Below are experts of layer 4 (counted from 0) of a mixture-of-experts language model. Rows are named router (the router's row for the expert), gate (a neuron's input weights, with its number), up (a neuron's input weights, with its number), down (a neuron's output weights, with its number) and show model dimensions 96-127. Each number is 500 + 25 x the weight over its row's rms, rounded and kept within 0 to 999. Numbers have three digits each.
Before each expert's rows: "gets" lists some tokens that make up at least twice as much of what it gets as of all text; "comes before" lists some tokens at least twice as common just after its tokens as in all text. This comes from a sample of Wikipedia text that the model never trained on. Tokens count by the router's weight.

# expert 7
gets: " and", " to", " with", " for", " by", " on"
comes before: " the", " a", " his", " be", " he", " her"
router:482471517495533511509486545473512463496545480504489500543510478465504496440518495480477434487527
gate3:516506475505509504526492562534472538534535514548509459529507451529537497532500442503538500460445
up3:463472502509519517486522497527470533492524457527489511507498501496511499549510442488505463476528
down3:495466468504484524490492483505478510505457523509511454504527465557501558498484475528515528484481
gate4:503477500490468542496504515494497472477508525494518473468479492478510510473493490547466479569532
up4:503512502517528464514507496485520523519540542486512535496526490500541498513531475495459478515485
down4:521512458486523508495518470489498492475429467503500485516513511455488505475457504495492511440479
gate5:492509505517521507509459483533477496486456562537491533485524487547516566482486500438487493485530
up5:491512505503520456495502510493487511518471498504519519488493488528491472456481532498493512511550
down5:459504537487496510528504517484494500487498545474479468474517521466470521563499463461459519544485
gate6:468499525468497478555479511496460531527513506531482521445559515481484469492490481481469473449509
up6:485508523458514470479500490512460490504476509558507491518488457501504507485493515495494504540497
down6:471560506521495471490486505566493533537544528526510539479494547456497503473527518537473496517504
gate7:507554504515495518465534503490479539494516517467548533473550543480530514532475514500467493524481
up7:492497550505525484477517496511523529493505493499558505497515498509517504515512504438553510451504
down7:501481485491529521524449495454497498526472482489510503547518491470518524467512515494519517508482
gate8:487483525499481492510530525481535475508502566478498482487499477530523524499519475495505502533525
up8:504468526492558547525501467466516497511487448494459484475519468510483523455442516477530484482458
down8:511471503533465499525510503493467515496460494521526525488475553431508520450497490544500499472497
gate9:471499497496458499468476467491491519475470512502515536448509500524507473484496506455515507468484
up9:524492516458468501540480497495503472514544496524515489558487511522546495525517534511466538507453
down9:474494497555523517476532516540474476492468537496486549499439500519517522495470467526474510474502
gate10:497477497516475523518501514494477504495520502496505531451472518493495505531496518536518523471425
up10:457514475487531488496528480479465476539490490468452518522501494493492517449510514507506513512490
down10:517496509500518500511498557512514520549534533508538515536527505510527510508526508554495465488514
gate11:462472483480491549473495502541501488468520501529498515505495497489484495508543484559448520505500
up11:503518550541516490455499507502510471515533479553513467497509515463508492499485469451525514508524
down11:507477513493467463454488464463513500476521510491495443524477498478478524507551492522481496480493
gate12:511456450459492532523452506453484479551540537505475514488542532475518498499500491466489484508517
up12:455492507523490514518489468529480502502499506485494493494483556523465475496517485485472487490483
down12:484491501495512535496462472525493494503551526480508436519490438507500492481497480532450462494478
gate13:525524476493478480491470455468519528499508501508421507444466496514467483517478479545485513505478
up13:504496526540533498486484486467495481446535477490479483512432520478483480490490525499560502503451
down13:506533518496495473545495482502488518499487536490510532541486479481513496487513516473518491507502
gate14:471489505491523500489520516467505499504537492496469534523540515508460491518507509512513477473469
up14:512475489478520494491491516520482486485536495516467527537478519478524467500483470508472503470462
down14:503506527495522529503486502486540530484510533512535465521495449542477503533520545501529502555471
gate15:506467492482503446526461471484501448504530493524497474509541462530465477492464475482517452504499
up15:508471474476515440523486494491466492509460530496523514517464526492484447470527537529496536484477
down15:514511456542483495514500505482502489496460489535537483527496580472475545474485503533499534475502
gate16:503505482487527492499478465535485466434528482469546486514472527469518439564506524520517547513506
up16:430509524496529548493473511465536517497481500497470457482508546498526471445527479481493466489482
down16:512459492502485456519506495540469493501498516516529496491535472517485530544523527495479521503487
gate17:490532530522525514518496475503520528472518489475525479538483498481522500488460551502483452502465
up17:532487515525512487478505495480491527454552526534487496498470521460503486501499468510503497547522
down17:478527472499516486478506498506500472472458432520509489509497527495504475477512536472497468485482
gate18:532508530533501500487469505498508511501507523501483535494543484512509446489482483487483480511499
up18:479464484475471477546502452548479494502480487504545492472477499516491501534493497521464515502526
down18:502492532474467479476471523488507527516476503493467495517500434497480477490504526538485502517464
gate19:513502500556478487487505492567503491490518518482477473545488485492494511490519490530495511497506
up19:528525538549509499462542510532501510491495537517516500446496541500533440516467492525502530493503
down19:534559505460553495503481503529542505525520525540508522483486444510510467478528506504533510553513
gate20:524530504505474485456502490442485486481450529495514488510538515485495505523537502521564473516510
up20:545493509501519493495524519480469495476490477533499502516489503496492502490460487545519455545488
down20:515499526508500508502500529491518475528516495446532499537522503515461496503504455505538486523522
gate21:517496505496524517478494485520467454516507489555469471508493524477451504537520503496489486477477
up21:498495521487514478488535442518452512499500503493484506528492483493530560497508505483473492496522
down21:502507498513523511524468547504506519502485528526490512490482473498504482510494517529511455486482

# expert 64
gets: " in", " on", " In", " at", "In", " from"
comes before: " the", " ", " a", " his", " an", " their"
router:455519509505503532476485531523516509494536499534451510494504492533473525492489505444477476469478
gate0:501502507454499540466495498518486450514518532480455494503526527527546456428528465512521491480512
up0:562533488537515517452528514505488525504477497484472504520521488553495529462465486515475507528514
down0:528514510525498545511519483534490523462502518486539512480487534496471470524482499505471525523492
gate1:521480495510512493489524474505504516523504548486491487502484545512518515483462446483447477493460
up1:481458523525495527496465493496467480475524543499515504531520469486555531560497513519480488510534
down1:512538517489525506515475510420490491531528498506473517487499489526473499521536517502503508502518
gate2:492545529505506527529522511468515479524458482524490499527492445471467543486500473485509508528482
up2:499486494461422523517451522462532568517514466488520483485478503491449495579517553510458516505505
down2:523501456535463516485535499495493500491471455530493506439542536514512506448514475493494519473505
gate3:517499510472488485489492539532517518511527536543506468483500514463534507521463501467521449502554
up3:498512473546483487455494490492538495505486542507522493509504511518528499494486534521471505513528
down3:491512523483525483472502493487483524481519530497498484533462495555478513527462507549467522492494
gate4:489516493476489500519522482497513497517520505525492493516452500461508488523481537487479497477467
up4:492445487557466522474493541537466476498550487484507507482531499506505556517502504505491515490493
down4:501502509511519483481446524508531525493495495462482480480484507553509467526475430478514464546551
gate5:540533538491518507482511527519512454514493501495498516512490514513471486500502495476503543491519
up5:497522507514476484492474548520533469457514483475492516508508544508470487484508506542491500492500
down5:490520502531499497472483474525495484492497476466450473515534448488480526494507489514524496464460
gate6:506545493519452548542497519474527502486467486511478482522481521477498473515477541463453537492465
up6:514508532511457489495505550490515500477494472503464469491473485517501498488548501486478530518528
down6:480510463471557507533539478475519491483522553512512498514519491524503515488480499487467472496469
gate7:485519511490529517482498518509500495471510496513524529529490482451465534507455503506507534517467
up7:480480516521538491490498508497512500507526509497507501560499519506519438506526479536461481510525
down7:508493488484510504511488537493510483499482482488489495484493485507485491487422464519543529512468
gate8:526468474501516476447497538493527557536481478512514449554478499548477525466505483467483495446526
up8:516495474516512487470502514516502501471516505557484518536488484488472465536509492504521461472450
down8:546473483474489516493485525478528530489487481465510484494550488515489519486509462488497544520509
gate9:500517472528497510503483477533553508513530472493517536486499441487488466530504488523471503482489
up9:514464483524497486469516516506451539539561497535481519468507508513489479525478506521516481510506
down9:523481581478490519492503487485539537538525495492515479498539472530503522496481507499494521477520
gate10:470506503479523534470496501541500497523484516489519531454499469525491502478462484529484531543462
up10:495524501484511481509511459513466522464497518527545475489488529470475502506519504568497521498458
down10:506520497534451535467501508521495489524521475501472475487526465481510480478458484471523533467467
gate11:521533508509507480533547517477521512500474508523517525525496515543511474467456487550545505485524
up11:495470479497481510494497479511494499473515462483492499512452492523483469495504485456533508533470
down11:513506483533478520475538522496510525530526499478474551486500519491512545508505487500486513478460
gate12:527526494482494467488486486519479523478548476483509486473491491488549502490505547531481529487533
up12:497481521480504520467510517516492520549530523507477514490506475508510490468572494510536501492499
down12:515498525518481480479523536494504520452492479497479497545520517526457491540532481507497463521494
gate13:521500494492492447502528483456460479466483523506497542498475468500558533485488507547514520486537
up13:503480526514515449477487517497485493471527474503487524514436492468499465496491494497531513513510
down13:483529502474486480497529462479507489478481541468475473497536506530505512464508517508435469493526
gate14:527550494519520492449487500486532515491521474496535472512495490488517454499501493539542468490518
up14:458507480532504544484517512491521479475499472482456501507467505482525485512506506511505486488505
down14:470490477466472484485493471463517464488479465508513476522518515525500487497494481477522523491515
gate15:490532510514474478492512496532437505517531440472513527471475514529522571443516512493535519527489
up15:544541540551530477500484496470540533512486503419512513489516466470498525513481490515472480529481
down15:535480496573489501466461497494511493451452491525474513533476546482501482494553465466481503515500
gate16:433454523561527468522468478522513504521511507521521519527548470511520514517520505503537527492525
up16:482475519534468481492454478488499525505447514516474526511519492506499467489501481518486492496501
down16:504496505481496490528504509546466509521466515534466531500455548507504520484497452517468519469531
gate17:512487484521494518514488485467498504465464498533520496469462510502495521470467476504491539508522
up17:483492515492476503506531546484497493518514526488537476484521494542481515518504535472494486535480
down17:530514476504564535496508510491474512491500491498460523468516503448532460500506464526528534509529
gate18:507505525550468493518466522509507466513523500472524477494499502525489528498519543498504484521512
up18:551523520455467503472505503488487486520544478504523482518426499469496535483510533529522482509530
down18:504501475485513483530507491561535488497529503467501495528519480494511491507512526509520493522527

# expert 41
gets: " to", " of", " for", " at", " in", " on"
comes before: " the", " a", " be", " his", " by", " an"
router:527485550466487488462517505489532470486504501502523504528494516475500487462519504492486509547489
gate3:473543461515492495513509521497503519493518471484534442510489525528503517466493499527512482549492
up3:481556495502546503468511476431499537528515481463501530542451514501495534491465499483479514514476
down3:510473485500534499518516504534493514493523561487452461492491488510482475457526514508486493516514
gate4:477484498521524508478492494484494505478506460483496526478512506488454505479526508509450470501520
up4:496500488498526526500483453517466453489487471487521531530510504494485475487505452460481474477514
down4:503461544471441501577510500496522494506450506511534450488541503517487467458517510506535506506494
gate5:497471516537492525498529478477499510522457497467491504514484481537493458491503518465474546486485
up5:486533543540528472479540479495484488493530500548515508531506495500521486553525498499521509491534
down5:472504484504504512496490519474499515502514519505517504469484487566455470487495508527482497537458
gate6:536499499519461490547480512451461503466496478490534472471468542497449482487498530487475458504495
up6:479464497524506489521461476460484523483529497474534495502481506545498523522446507481470548505515
down6:529481505478526494478470502475519488525474475511493458528518483501508529515499508490498536532576
gate7:523486530493528523490516493500509489532472507524526496510520521508494512451481486520498508493497
up7:493568494522488516497481498443513462527476536505503464495467504468478491457525537499503512484491
down7:562505491510439469508427521481535483490535492485499509503512501521524501523523485505499509479527
gate8:515534501513459517444479471500511506461485494441472464500477546521467465520496502451513491470513
up8:485538515502512494449533504474501519486538526501515515497484476486546519517467508480496499501473
down8:488496524474505527527498544488513489501528508524534501508538487493505516520499483514470492521478
gate9:487494475498469479540434488527499501523483516490507501561518527512478506522532511484481525502518
up9:536485515511500489503509441511488515469540520482497461544521515539532490498493478497517516489467
down9:498520489480502508520472501481474447500518561524507498508504519500506513497485531504491485510467
gate10:506563473496465497515489524503488482470518520476515454527502501507510485537519527498513535489448
up10:452507551485464450469508538508500482460477524512486469541502506503510459470503490491495523509519
down10:485471527478480503517515513501451491469473492480517517467536520490514476495462482511531459507571
gate11:481522511457487526533500531531475501450519506482538519496497479487546521480547484470525533512510
up11:501526463490499506514466531511520483510516500481490502482521506553455505483540473494490449512502
down11:503481500563532463465523510489496490518497487532487530515470536480503533479487478507522475501491
gate12:513525543525477560492505546513479516532491467500488458518491486476497484527507478500510508495476
up12:484516508467513473528514501456513502432488497521485485494494523475524422499490517443514514486465
down12:528491491532505529529489480501498503526487541457495512508543522458501523515535486493493501557544
gate13:542504517510535544488504505489515518501519482471540501538513475528476492494485479507529468516484
up13:504460493460494456482465531513465459507487515500479522471520516510521508532489459515459507497501
down13:519516509513484485467517477486467498488526471483504500576522516497488492542517512487541513501517
gate14:473511515477474490547496470505455492528515497502481491488499500509503498491495497487507500489484
up14:527548535550535510504496472524520518489482538467478502490502524518484536488485449486517484468548
down14:472496491513511486518474519489554465476477494493498488520486477494482518515488519526497509520507
gate15:522477498512499519490483484501499522457521508487496529532521523548488489456482471505533511516517
up15:524508524517509480509518467526467516487488465518538517508468497473468546448526512528492502483501
down15:493475501450495488497503511491509536483518482491455479492516494520469506526504508502523490533532
gate16:533531504528501512487517482516508511457483484463487476487504504526505498508511476512501498482490
up16:505508476489501548497527517477502504503544470490533548470518530500494489470509505501502534524486
down16:509481527444505480499498536477524450513529497513473519507473478529479470544486476468487490521536
gate17:531505516516533498495458528519502495516467535498505501501505513514497521484477509509489527530514
up17:477517513523478506541512477476492527482549473534501487469527496495546495535499522476489510538515
down17:518510497517522452478507513499490525483496503443490562517453493523460546512524481510491522490527
gate18:481524519476498548516485456474486511539471489511507511495500450463482528473507508491488501502519
up18:501481516486473539521495486480518496474489502464517485459522553447501491463525501505528501480531
down18:520489494519507528517505527489487535507484482524507451505492478507497515559505506524521505475541
gate19:523502507520459524471534508503492496473476473519484510490476509458514528557460517517445553482498
up19:447463509532487487513486498500482501498504538498539528495502445514509523554499476480527485503479
down19:480507522467537467529527540466489476483487559484482528509525501480505456467531518508498484529561
gate20:477501518530485534511503543498480508527518495459463459499479491490499493471493509488519474548460
up20:519487521497486495480484506467470530543484504494487476470432511510505485526482480493485484494537
down20:507501473510457496497517531464491458517495506499484459525510472473481473519508490527443509443515
gate21:504518523511498515471517463463491482477486523511478476461487505539453507485532459529443468462487
up21:497526567520513490507505520551500477539518523522521507564508488514461507447501480492505492512514
down21:470533523499469513479516497546472515473525526539521547546501438465475489511510518455484479510471